Weights of a small mixture-of-experts language model, trained from scratch on English Wikipedia: 8 picks a token.
Below are experts of layer 8 (counted from 0) of a mixture-of-experts language model. Rows are named up (a neuron's input weights, with its number), down (a neuron's output weights, with its number) and show model dimensions 0-111. Each number is 128 + 24 x the weight over its row's rms, rounded and kept within 0 to 255. Numbers have three digits each.
Before each expert's rows: "comes before" lists some tokens at least twice as common just after its tokens as in all text; "gets" lists some tokens that make up at least twice as much of what it gets as of all text. This comes from a sample of Wikipedia text that the model never trained on. Tokens count by the router's weight.

# expert 26
comes before: "The ", "\n\n", "- ", "In ", "==", "He "
gets: "the ", "\n\n", ". ", "\n", ", ", "The "
up0:107114109106111166141132160127150145137134139129136117147101132178150105170167108144108149105145146131109120126107119136130101143091133100087116173117085153094119133156113116155152092125110179091148104138133135105119108124187108134110161115087130179160110107144143138150107143127167155110149100120139134144160147089113086123143103168100
down0:126106101133169174131136104154099144154082103108131148129161152124132077151137095109114125105114158131114114126181151096171130147159100127105123110114114070120112167123092131133135149106151144115127080145139096100077130146139108121138135175158130142152118151107127135132095134196098107122124149086174079113149067113110165123123131136129
up1:146066142107148122063143144097121147125135112098103136113152116121155101140111119140150123101108136154104119120137149139163113162122110110156129114140171152145105148116114156165124133139164108113128114112172124118118119117116081142134094119133103111126075118105140167089194106128156120099119144122148097092172149149153139107084114137100
down1:120121101145126144101134154124097132097080093121181118084105114096136151116113092115088168142135125130093150115119121093140150135147140132145137125121114117116128112142112103105076103140159132139167124155108141134149146145154162136133181162165179136121149149135115117155110158146134134137125143164117156137136143137121138110117114189146
up2:089124107139127152110174118120149141090145157101142122086079166128135172115147093112113091104092138132148146143125168104121105094102154136149080173134088136098082139112131145171101145124149142134125107139126133135139139103134077111112098106131119139137090094140116135135095065148140150114120119122132119171085130106143115134091124127100
down2:086136166114106163113147105121140143110133064127136093151087136086170126143148156117148106124097149140114132115160123128134140130094122183113125162111122156156122115135134144130088138118147116166197140111149100105113139165134128155144114115086154171127189097132122125119128118159157149145162110110150130158099089117132119109122115150173
up3:140117132127139092132138130163121102139134152138144131137182106088166118139130139147155150131137131164118096101107118109125169076105099121173108130104061129109152155123134148134093152119116151120142157127138110128087146159105149149115099164161137143128128082147134137117132135144135135087160136136187117115147130088112146163115157083123
down3:077152125120140104148121122186136139134148081092135096073100101135132151165145125151119148141131114113106143134118134133152133156143143107114169093169124110145155103162085147099114142154076139102094156102109171129119115125147135134172105101145109122128117144132097127135102168134115126145145117109102121117118115095141134138137155162115

# expert 33
comes before: ", ", "\n", ". ", ".", "\n\n", ") "
gets: "|", ".", ")", "0", "2", "6"
up0:100116149082108107124129105111124171151109139146110176146109132086084112082157128125108149105150131149134125153144115111060104103091090147125143092141140151138155117150095121083125109145102055107102139135139124133165109142139132111127103142132130113148132146138151154073099123116077165166131139129125082113150153131147124085190166146104
down0:154136126124131148111132148166160093117141135073137156142181135122109099112131096078150139106131139104156135139146145113149115150120135142140132120145127186118106151126120161139115092102127139139152108136126145110126126182122136150159173168109125166166127153140149152119115103109166121116110141126070113165096106149087117160136119136156
up1:124120166117104125118107143100104105155131148082128076137124168154130148140142126124124146183138129133131120117119130111151146111153098099119087102144105123117141157128119128152126144080136111109122150112154113126142124128111123133133134115174155129101109101099140124125158140136132106118144099105123091071129153146128152109135154155165
down1:169164142139132147128146178122133128132155145151134115161131123146153172131127124128132139145173118174118137126158133101148116110164073106145115076161117157091153148122147153107078172130155127130145173149149102156118119126143139105115122098149143114145130111113123128144143125113143117125111116117125146091088119156101138108117132134128
up2:123151123101107128096151128133155177115148146102126137173123175126111113132101131143094162095124101102147113105147132149187144159135161126110095127093155134130097141117136148142119109152122147078176145139136157107127114121146107116122141125117058148133106147135152120092097140113120166120152121102148180141126124145129098129116136154119
down2:117123067157160130138153121140112130083150150121126138077090150123124132152089084148102131192086171132132134110126122114138126146135120144080129148144110099157120177111116126113135120147161133103173130115127160121126109087134086092147120126136126116095113094112094096133130132167157087159108084090123154169114133101122152100107107120128
up3:133123154134101163088125141105132099140137141092129141105143156107080109117127125130158121109122111136120113108164144119113114101092131084103106095151103156128158099142131092103112126088146165161103160185114140124136100153112082165131100146129143103130106094106146164127114132124139141157144124126111146201114116116127102110124098095114
down3:118143119104158150122093063120143131108122106126115149132135141092156141129143126109133084117096134136097144139079123116078100102125108149142121096127143146109101123149116142114079124130154159124082095106130149108111148142147143143120110110106130135132140128131146139149123099138110176146138133157127097143121128131084064153104121093139

# expert 8
comes before: "the ", "a ", "The ", "his ", "he ", "In "
gets: "of ", "the ", "to ", ". ", "for ", "by "
up1:127146099151184202133116143124157148127087118106160146130143130107148118100120117128154196145094094127140119119119098114154069145092110138138092120103116127134152099099151154117148084131093148088148165133141168132093141107121129165120139097128137144132160102107137114151073124114120116103131105174173083092153140146122125135136138125151
down1:110095148109143113107155165136129121129107097118161147118108127102102134187123103112139114121117128112134132145106151134138128165111149175131057111112112151125084116159144123079139123092146148118140071142133140102094130129111159090132127099137086135136124135163117103143131192159143151167175135156094118133144163122118110122068129130140
up2:099122127121130105112146142089131133156129154130125112094128119137166151111128091174113127117123096120091115149136219110126147143129122098121152163114181137133096122145113136114142151161100118107136142162095105115128128133143102162115133127127108156099129166181158069164118114120137094163142124103122089112133114109129088091124128170108
down2:179126143153149151130099135112070142085091151110141118122143131091133120141149123111104122091117199132151100144088071116137144124143136139120119116171138112129146121148128108170078138114161113109116110152182161109110116117109121146202130139182118146130152136115103138089123111115129125151115126118142159112116193141118131140110119099107
up3:158097114141122110134091183125138124120165173172113120080175148170147180109137130125131145134130120127123112118137118109156105146105111156103133141123126088115153125102105127143115105101118136151124122128095141162090142154126099134118154112138161125129130111173074130119141115118113142156132092145101119124137135158134133118128130102158
down3:144117113130157128145118162118184114136137168130106151161109134132129121144155126153111144128128123138082068139096083117129126130111103111094140117157151120157107103138096090157113100165124102150127143175127163126120138183156080098181149125156134149154110112150110099116101120114083110160116097138149147135111145182135139163155134128125
up4:148136143131181084094127109107103147115082118096119095165117111096159153162113137152125113095110165100134143096101141132117170162111134147115132110160128103143145113113125098137142115113120146105141120159142095119146126084149088164132162125097110121118155137097124112156095150082134163141125130167140102133125121126110132113164096157154
down4:106090119113106118114157137131115092120143145101100122124153127100156139125149080163094111110153158120098165139165127124112189132115135142117145117140134133133115142124108150097127103089155113148111092106117149169071178131100175097175160115132130136083140165117106169111161134126101109172128137121119173080177139120136090172113138102164

# expert 38
comes before: "\n", "the ", "- ", "\n\n", "The ", "= "
gets: "\n", "\n\n", ": ", ", ", "in ", "of "
up0:100084145100113117116130121100104136115097148132100100125167153128117126118100143082105116114149131123125151125137146126116126155102153128136139121143128089125121104113120139129154136083128106112163140122139118138127125148142121116134152114128128144108155087124107186151115115132178101095063172137159093147097123121140111173138072136153
down0:138121174143112117078134108129142133111124125124154109130125121132143104102128109118109114123145153119107150093123127142122114163138141147172150115183083137159142136145111136125087141197120078110115124120116101170117169118140143091150135117108120137143142093140149154169173137137102158109103157101107093151080087081139115154129147067128
up1:158126135102100135127163144151086092144126164127125125109136152107101138117098147157139115132144130121163108156131158135101123142097190100126157099127148158119144120113113125103138113117141126137089136148189122094159120157137064101136120122148096100171120158130138088123125138154135124127140132143112149107125164100118115133117093174121
down1:145147088127144156138089109129132106106141132144128123106135140127129110129118121169141123119105148082126174147132101118141098084091112114162147109121126128128139102163100151141131137138118132120159128141117116119112148118123110104142129091118096125077146152114182084150120155172159168161151152145142132170134116151173144146134099151137
up2:091172108131122151126144140132135128186167144131128119086125148105130141116081099118140091105129116123169120108139132115147118126136140163194122155163100160116123072123116116096183128096094117137098103133128122172126097113113139150155130148116136148120152133162099144128151161116115152118160151150108142132167142108114155096151129171157
down2:157161134084122136111124143174116096081094143132146157102126065124169127138117125115072153176148159123135105149136171129126141158110117130083157147142105083164186119113135116127117106156121108075145111137183117131116148116128138166109115110126087126167132124165107106154116146137156146114105140165123096115159108115131131109111139097134
up3:149153145167163115126125151135109099097114119092139121095132150129122132140156153093142121138149156152123115095146142101085115139122107100101144128131145104138118113120102136110138121110132117129103143155055129113150089134145168130167103169128128125110128143073139080158142126116080138110103147073160161126111122113127146121124108129095
down3:089145143137097096099137114142136129147152133117093133134131123160155167123124094093128134131195158123149093161126142104089132130109160162095131145167114130192162159138120063074115174129150094124127091121154128098150158188159164119152100110143167149137130142131146128154138112130190126150152126141124145136159159121126106105160167143110

# expert 35
comes before: "\n", "\n\n", ", ", "==", ". ", ") "
gets: ".", "==", ")", "\n\n", "|", ","
up0:124108110108163117111107131167065113163116177137138125148134170071122079142143168122109153124130115082135092135139156105149105133107178177114114136105138116144113108106124140124134107108129114100161206149125135124133116156081123139124146120164133169146115162091143081149113137144179113134137144114162140115123099133146102130133156115123
down0:110124092119113161140151131162099151111140102106116129118131176076140123174121129114116145107148112118153141152114168151141093139107154166160110175123169150170118146132116163095119108157095128103158178117096146150111154169113140126113133095112116140105123161138168121165182102106129149124108095097122109101143142120110113126131130112115
up1:141131123148136121153131121104130158097122129158144135160175150122136119149112111144104147134142159139130087066151119144103176148148148095112149137132089087122107114162124173131180134120143127127145152143121070128134177141137137145084141153099109146116122110134085150169171130116098138092107134152124054134116118128106148105109114157150
down1:117149126161102182152112147130134102106124133134102121139145141139137123138152113135102139136170133065160154138094124152094121096105085122121123127141135127145097159165132106125125116157102116087109098120093134112116122140104115106142128153125105155153110105099089112105149123128088102088128104137174172149132163177151102145102160128131
up2:150122135117107108126163122106150114113141112138123136132154110135141118120138109157109133109085112119081120126127130099109176151090121132104134159121125113151137131088080160133155122119127149160178150126123166136131100158135125140083123133088086099155122118157125141114138187123164124167151124119102092144102135111155130163146121113113
down2:179109132113103198125114117103122114128134124126127163126156112135106126130105075146133142143138138124123118120117185149098111138144115124138133174131108144145110092104136124124164120150111166149135142120118123175156112181112108140114176093095097165113135161109106115079159146109133125128106089132145105105086179144124134106095104102156
up3:131149166098162093142153117095108127135160124119142115171156135139161126104133133118194138118182134108120189128122103127161130136123103169155113110140131114095125104124124126098141146127122126099090187174134137140116127097127128127154178108127108137150166112141115090137171120109136123124157112135144130167151120111103144102142151137148
down3:115105151114147137148142173130125126146163140126103167133129075110097125144125118154101145143159131121108139138080164153110170142109049143141172133087085086127105120138162106140138126167144157166134173148103145149102115123133108132105182128112083115136079168129111121117141116113138104123159104131145160127119141119153115098118107082113

# expert 24
comes before: "| ", "The ", "was ", "|", "(", "In "
gets: ". ", "was ", "\n\n", "| ", "is ", "a "
up0:126158127164106125092130092115149139082111175130132180155095140092141115092146077145131127137122151128095154157104130128150098116150122110154105136116146108127146087112101139105123131137096131147109147110115146120135149145171182126114127132106112125139182107144132128124107179121117124105153145180128138134116130140136156078189115095100
down0:150164093114122164152122124127140159087117159121105131169141150109143127121136126144136138126117114157088077109165113152140158118111130149110143068113133140154117127174139127141122143173129145163116178139121146111142102151118107140112131125144118086124116123136118162123125107173128082117164094192144141113111126103122132127133128154109
up1:122172132130123150142142119141186135119130133099142145159115091120090110137109126140125133154094128137111146146090102142136130149101160195172137133123109135151138137109157139135098175119153123126159188163167119168151132088137094103112138151123150124151120121139120152103115125131134115157162159111140109100110128136139117076154133136132
down1:158165115131130115119128138135149112157139132104110073127145119084121157100175141161119087116108152134105112160093126076135130114134152138133136117100125141100147153136134125138100129150139130116133136153115108162130144137118121120126102138128127108162107103111099105163104108166116097143173125095082129097139095139145119112108120114146
up2:150167142131176152104133106114092146098143117106117146140129085153139118136138125146114089131121094075165099118108136145099127137137092116146143171136077133095141077178104127143149095157085144129161144136113149157139133119096118136135129108148170128133148118084169148090124142115140111107111110155150131116095120116163138149169090182148
down2:102163104124101139151113138087097149121152144154135132176144155139135136130148148131152086128150132107162112128081160095100146132141092171103137153127170122106127119098142134190128122118134130159143106158147096174118124123122146138157123130117138153105091158094130098121150128143112134144077186134109105164118111130165121107108117140113
up3:138123132176104142135141104155144117128127091154175146149150137133119131084148136084114135062130132141097096129138102121182102143129147118133125124143089106166137110114114129138164131147137143163139139104156124148128140143095120153090154140109133102105109083145089151142155124143074172183114099148164155100107197154136113098106126111117
down3:141097120109078112115114124132173141095105070106160148137120119130188144124127121154125141133125129092126143115174119145103101165140122120166157140131134159105124128117116120136139124139152122130115130130097153107144165142135132123124122112106084160110104178136141111155147114154161105132113202115144127149180119138121100097136146141168

# expert 3
comes before: "of ", "in ", "and ", "by ", "at ", "on "
gets: ", ", "in ", "s ", "at ", "on ", "es "
up0:096110117130152121110127110065130129149120106156123159144157148095117109110089173124133143145136110144146104138133125115165118135114133094119164131125114145072135108149104136119137118117136125121127168190133115108077112117148132109134095118126108154099071120132111131133158151135135066110102103098120108141104094122129133149110140106109
down0:131142152124094152114130150103125138131132136126105130179133146115081101158113155124132150126104092114153101151124106109109161140113089111136182101129137124146116119185132078083132094112142133175129171122157134100115087090115138122125115105148140137091080166143152128100137111109118071115095135164136119107123152122129072093125170167149
up1:147127108136099116103115124153105113106130127099103170131137095111114110143152141138118122130100098120121146103098082171169099122108148130139124090149144121127141126133158204095119136148127191119141118136116107156115128107135131142178142129154099123212139140097077091176136131143090125148162153153129134161157104164117082085114120114136
down1:137148120148145124151128133117101122121096149167119105133088131119128085108156080182147157092118125110112171119160138126136140097070129135148108133120125129101109099118134150152113107108116143143079116118146123082153166109148146110153116141106156125146153143130142146127101159103122153124098128147121158122156158161099114169127163118142
up2:104122126136121142175180088114125125126076123175141173106145122110121145094141115110109147156105106183131096166124118165152147131119138140132093102100157148112160147112132148073095083114135100141136127090146127169135090153153124098135126156098101142137136074103126163144139132153191132107146111121092107112140134107146113097101154111139
down2:112119101135160193139120163102147123120143124088130109138159146146125129140108140093124119108113151161117100141180119120125143140151135131124089178084124144145117132128151127131197133101179133110098134161155147102119124088120133099131148117077101153118113129142085126097132125126129132107118121103110113161176137152136132117178128120129
up3:113125146142133144145118154114083154128128163101124112108111118146139123148141135112129122104139113147133129119126166075133104108197140120176154155142079153132119124156086159139147134150100167139104138169172145093088125138141136104099170175169148125142123110155125135117116112144151144144083105163159128175100120130112144149147119117089
down3:130099110139145121110151137151137111161121111105173139158112107113156142142129090082115141195137113095174119124101163117117148166140101132119147149146124157148125105129147139104134112111159135174115115094138075138178120116098142142148153130108143116094100124145128109120127145114106162122132169094118102105122158146083148141143194126107

# expert 5
comes before: ", ", ". ", "\n", "\n\n", ".", ": "
gets: ", ", "and ", ".", "2", ")", "1"
up0:101124099136088088148132133169146142137140133130144111110153139104139143105118138105127115124120119105164137165115124114125140139128117099110156095139135106125122100156149138110117096115171166106134149125148064111137106133160096145124085078130139165128150131147151153096150100104151157116142152122128144129119120167127140134123144153146
down0:148112091165116117103102133155136143111183112116133138092115146142084086124090101158111129162126148106110114114140144101127166144169107165094160155144127150130124124121147137141135141103170138138129167135099110125136144078131118115088163130129145139123118136117115118056149098088128127127175114140135123116157173133141150120123114095147
up1:173130131154159153134106145082149136159140166120148158117123140146157182150056113132096131141115153135104149155139129123166086129115094141191156082159152161152140167146102108127118141101155098114145089134096108105135100102174122141184105111114119097154143127090088108117120140108099135103142168135121121122089124134086107159144130139112
down1:129120139141075173162103082128093083103122146134107119147130126102114140109144098109166181121115136165100119121133125117106168096148103111159098139104148158085141113120101159112130139123105140144119207190121111132097114161137180121067147111114111189137152083082130107131104161148149112133091107100114129141146147115147148094134105119110
up2:102148141152149141145117119101126134153117178131091120144167165087143166144123118144123121045099117119110115156099144140111122106084150096122034139134115159128111115149138113101102130135133161123141151135143160123132155186114115163143123119129113124124156158107138123114075085135111164101110153138121122153082133133101104157122169145136
down2:117103136128106101121102140104128156120112125107163132122137155081134164119145124134132123153129125102146134098109120133108106106093167150115096092124116113089103187169154094124119117181182139124150088159112131130145110134167113104133142123105176136100116164154109142109122126140151164143167103158099121124139080139151136116104138130145
up3:075078151155135106130122134131077114134102134118141116096143114085163155094135140161112109153087102100129126131127144135125122150129113116146096144121099102095138175121118146139158122112102129138131134140114101070123116139092115131154124175149154131148123149160090150127108102160104091098125124101112125127092138084104158123127165145079
down3:142151157103098134134126121088184153134162178134098135122115097167117121131149160142102139114128133151106091117144118123128135160114066127103112119155143112159176105151114098178121103150119114126128120171120138160091157162153155144114106123136142090116139136126180167134089142152119102138139097132145134121152153139171143139141158144169

# expert 12
comes before: "| ", " ", "0 ", "|", "; ", "1 "
gets: "| ", " ", "–", "; ", "0 ", "."
up0:135144149103132155095155155086112153164120111109117070123115138134159159179140156113118130160109125111132158115132120089118103096097114146168150122115165103136165133131135101167143091151096187116109109176103113185127119116083115162125118161165144166113116098117160079142131126125120153085136132087119120141131186132113101122149127145128
down0:112121162157125138134109104120139140146175148086168117094111106129126135123105088153126139051127152110127145135138161142089088092112109128095158144126127142135072121114145089114160101107169111128137138131161089088113113141130137115119138097166073129135124154143141162152160122150118092124130145117145094111160129109092128122102110138134
up1:149108121138167081119142110105168162152114145109089113113126140159178125132122094130112120141129147161100140123125114145124092161077167154118137080122162103139123124160113114139120158144099142149150126136117138102156086108146132144121168133135131122134126088139153157102126143108115130127090143130176161108142158164141132123109146133119
down1:124130149147117153119097164158127143151141096115127134117080160139078172151105107152131119102123175098104152127120098076140114138116146105148172137171155115107121097109189143133100124113133150143101140162129166149158101100156147113153132138110133156122149129146108101130132101127112097134127071091141135130145107132150165147082094168107
up2:145159166129126112110141161114104091116129131105108122101136141188171189154125118116115142106136096098127155136130157116158095102137112125151076119120120122126113097126129180127139111158089160115142130111096117181138149097127109140124087166099144143097164133146103125122101128122110077156105110154107128148124177113106129127174098131134
down2:137131140081121177151151149110134091084160090113130129108138108100099141140151100158145111133103153095145139105166101184104124142155095126132077103150090086110136117116141065135104117142144093118119140164122167139097133119108123127130104116108143119135139119151152103171147112129164161141140138103124141096141127127159123131114149114129
up3:136130101122171125132122124135207091175144120141118125104112126111117101114122132133143122109121076168075133135169142137107116162135092139182140149082116103070133144151152123175124136136146103122126138163093104109112129123099151170139126113109139136130111125128135133170090153135163134120131141169170134120127129156158149143160116160185
down3:149120121176148129146133157095095096199152120120147088152145084114114146134169127131156121149121140153136164149118112169108147157095157129094116116101092109116150101140116115127123126166112135123125118141127103073139152111135099132134138131140079161143120094156139146121103138134163130157115144139105106138123138105121130133095104084122

# expert 14
comes before: "| ", "|", " ", "(", ",", "1"
gets: "| ", "(", " ", "; ", ": ", "1 "
up1:158103154151138176097101110093119101144121137153101159093109134128143169137085146155148117144159101157117157096150136170121104083111136141143121194151132111157144147091096192119174153145108121108073124131114102114114129079174103118115095143126087166099113106152118135187086138082131161104131138103115111139084133083132110104156133127089
down1:132095164106154119091114149141099103148071123132123143146148142091111083104143143146123151130118101125133130165062126132162151134139122136105141144091149119090123110153137102165139171124116095135148125133154146128123134060128097141134118115132142112152131163142109093135139111093117121152118108104089127127116140147113115140164123140128
up2:173130118139114099072133154150082143127103142122104129181118134148167136130139144123113099094161135065119138106137169157159110113133121132182162113123116112101142146144159151120128119134081119104122170144062140154118118148150092124108090117151141129154145147116114156114111123165120114111125114110114194118125154100128160146104129091094
down2:146117117105123145124138149127152105121124125091095117201156132182158167127113149111119137121147085117141128117086159105114121121151121103104156128144130153133125158118130101153130091152115101129125129104137073109174082158125123142152139113141147150118142114097103144106151119146164157116078161145117134106136111118100166119113101099139
up3:128156123115117105117172118140162154093160107146139125113110147134103128134117112134117117107180140107116116131143132122113133106123137160127122116150127112100137083107121134109098127134132117140155154109087109108133098148098110128109176119131153097144201139088126105144144126154150081123137134138106143137103167150145117110168146139181
down3:141119113125128153130138092084160124108133152115120149149100100107157105112144119096109154144118096104115146125116106187098108091103122107116133132136118137164112070141086162105124121197147147131133105157186157118089126116092127127186122153119126092102122101133169121125075159157127167164122175131102138115117114149098120095153148149141
up4:147155093151153136086137134093144118126139124194122117138101153146157169131100129116139104106139148153089117109136127154145094141123122069148102142114111089129164135156102115085122107124113162136173147179155129177146136116100104097149156151111118162062161159114158127131122172142142124131135123124140100150109106124109159136102135157114
down4:134105146166131138128109132074152144152112140083162133143163121110141084092141131083121125109105120177114168142084147140126171123133142158131161158093122139092137102139133149119115140126114147158086119093142169114149177169154150140122136146124153106160112167171131096105097127115135107135143104160148149148105115132130124169128140198114

# expert 0
comes before: "the ", "a ", "to ", "his ", "by ", "that "
gets: "in ", "of ", "the ", "to ", "for ", "by "
up1:143167143141176169155103136111127132132117153115151079090142108090135095109169115079154128129110099136112096154145109125106099087172147141143135131124161139142130126159118111102090133156105162138131145137128112123131101163132119100101125151118109125117161161091142119110120104138072161083130130167150099158106107093110113116142160144147
down1:103099091094147103169086116121100124125133118104112099151098099134100105136186076117166123138127133132140145090087129137126120170136094149080069118145166148144158117096153103148121153150155145119140134138103097123129135141086113154124156146098177117079127115141130099132095147131119099094134139151162149108106132163092108134123141195147
up2:112139111134175087105114130153144125125110127112136169117129144107119105122126152126117160127165156121078160143101100142142142126131168204123115109113131120137102135174106124080121152104140142107057151137182153127173139106140121126132156126123056079140143085122083143143128116117138118157133123120147129124160137109108139108133123165131
down2:126155113112130119151128183202138155126111155154101125124122096111135111090156109121163102145089155082106125067130139144104112120114114176137136135104131142128118146173106176155100160130135136124130116159109144119153174156162156111107176099145164151116127123091125112137121153138123170155127136096126095127137086132115110084148171145134
up3:099147087146150134095144127105175081118119120121125093113134114104108112095172125092137114127104146146154169138137155165164086116126140121110143136144139132099098111155140102156125120095118132112158161145139120121124079146154135141108082106126145147102124150141140141071150153137158109161123156133154184088124136121125067138150133157157
down3:129110136147137147129114117088105127170134169101153092105121092138168108114149145091136132160072163147130113123107147129143130126081157158097143127137140099130094142133156099132092133084171134132136127167162128137083100163117119158104115129131158131101145140177145151125132136099147114161134085104096127121172137149145160130112145147106
up4:113161140180092144126126162144195144113132132088155140104181130156151121101120154106139115094119126146066116118094085120152124124116126094155097138168100134128154147110129097093124147159086171144103091128132135124118104135167089108115164083118083153096144142181133139151145157125114148105148145164142091133113136160147128167132149127115
down4:116155142146131138151105107140165133107131127123167149131095108136135135153190142088130123126095095124127169143128115089148136147123104152132155162137118079093168172147100122145129125127129140116142098138105138145132120139122160057138131140100102146143139158122114145079132175116127118115156120094186123095130101136121130130144123152095

# expert 32
comes before: "| ", "- ", "\n", "|", " ", "."
gets: "\n", "| ", "|", " ", "- ", "0 "
up0:106161118095125119118136099108158157087173174124122100121139124155153117158165117123101138111166158133121140104115143144146114138129117133124145151123134133116187146109071152085115150121169124089126149126080150136117093121112104147129123152133120168070146112110168140101148125098134161089143104168102124086109108104091146092154100149148
down0:134128128116152106137095111074157134119143136166161135134163136123149133114102143144133080103115096168174128141163117120090179080072094125093088163131114160112141155144123125145141122133126123184148172120152124088107127157168123150098103091121146131131112122093146145135141128169143105116118119139115151159133127072151170148141096127081
up1:111211164141133118122117131114152099108136117106116138153125140145155112168126111143137133125112121093119122111103112139131126123128136087143145130108132107117098125121184088129144133105116127127124153144179154142143141073139140165109109098125134073135130155160126152148096132117104120070106135130156114153145161153088118177096126144125
down1:105165129141119133165139127142105169123141127142125129113120173140136115111161163128126132147117157179124107120130114128110149147086154140142149110147148151109167168113150102143087147143131143139144151147135096154163089142099125129147131107118148146095133119165138097109123118150169121111133110151151143147081117103148145125088116123139
up2:136134116117153109126136110109152108148090114137081102121136123106114142153095111119107108130123087108127104152153124088134140149118152079170211124133093120110112142101131101117151126161100142168142172133158146135104110086135100149069144100138128117154095122129158121137135127144089144122153146129153134104143117105131144081114145190151
down2:151128160069087121132147100142102110109108109167128153112144152172133141157134115089096132118127140113131076092126149089100117146140129105131142119151091179135131140134125169094087123104115153108129133123099146168144163126136176121110109144136093103133121121104109123139120134116107124080122158146125107118110094139121125106153165147120
up3:140141118153119110111196137124169102115136118065069141065140129162133129110096110158160129123140101105127080130116120122102112133127136125127092123095150098153063116142134145146126123132119109137093138156143154116124164128114102086077086151167108092125068144120141119135119144079140129162121182125119142108089151152123144133158122117143
down3:124084134127098105105162113146129118146125138108098143105135137114134101092155071118088151122147124158132112138091151138081108082162103135161152102164118144135101142167147165101121141123121128144096128112145153103103155130065092124123105132144104088111133120175170137104103118136131121141160156122080125148144094104089118097133130113132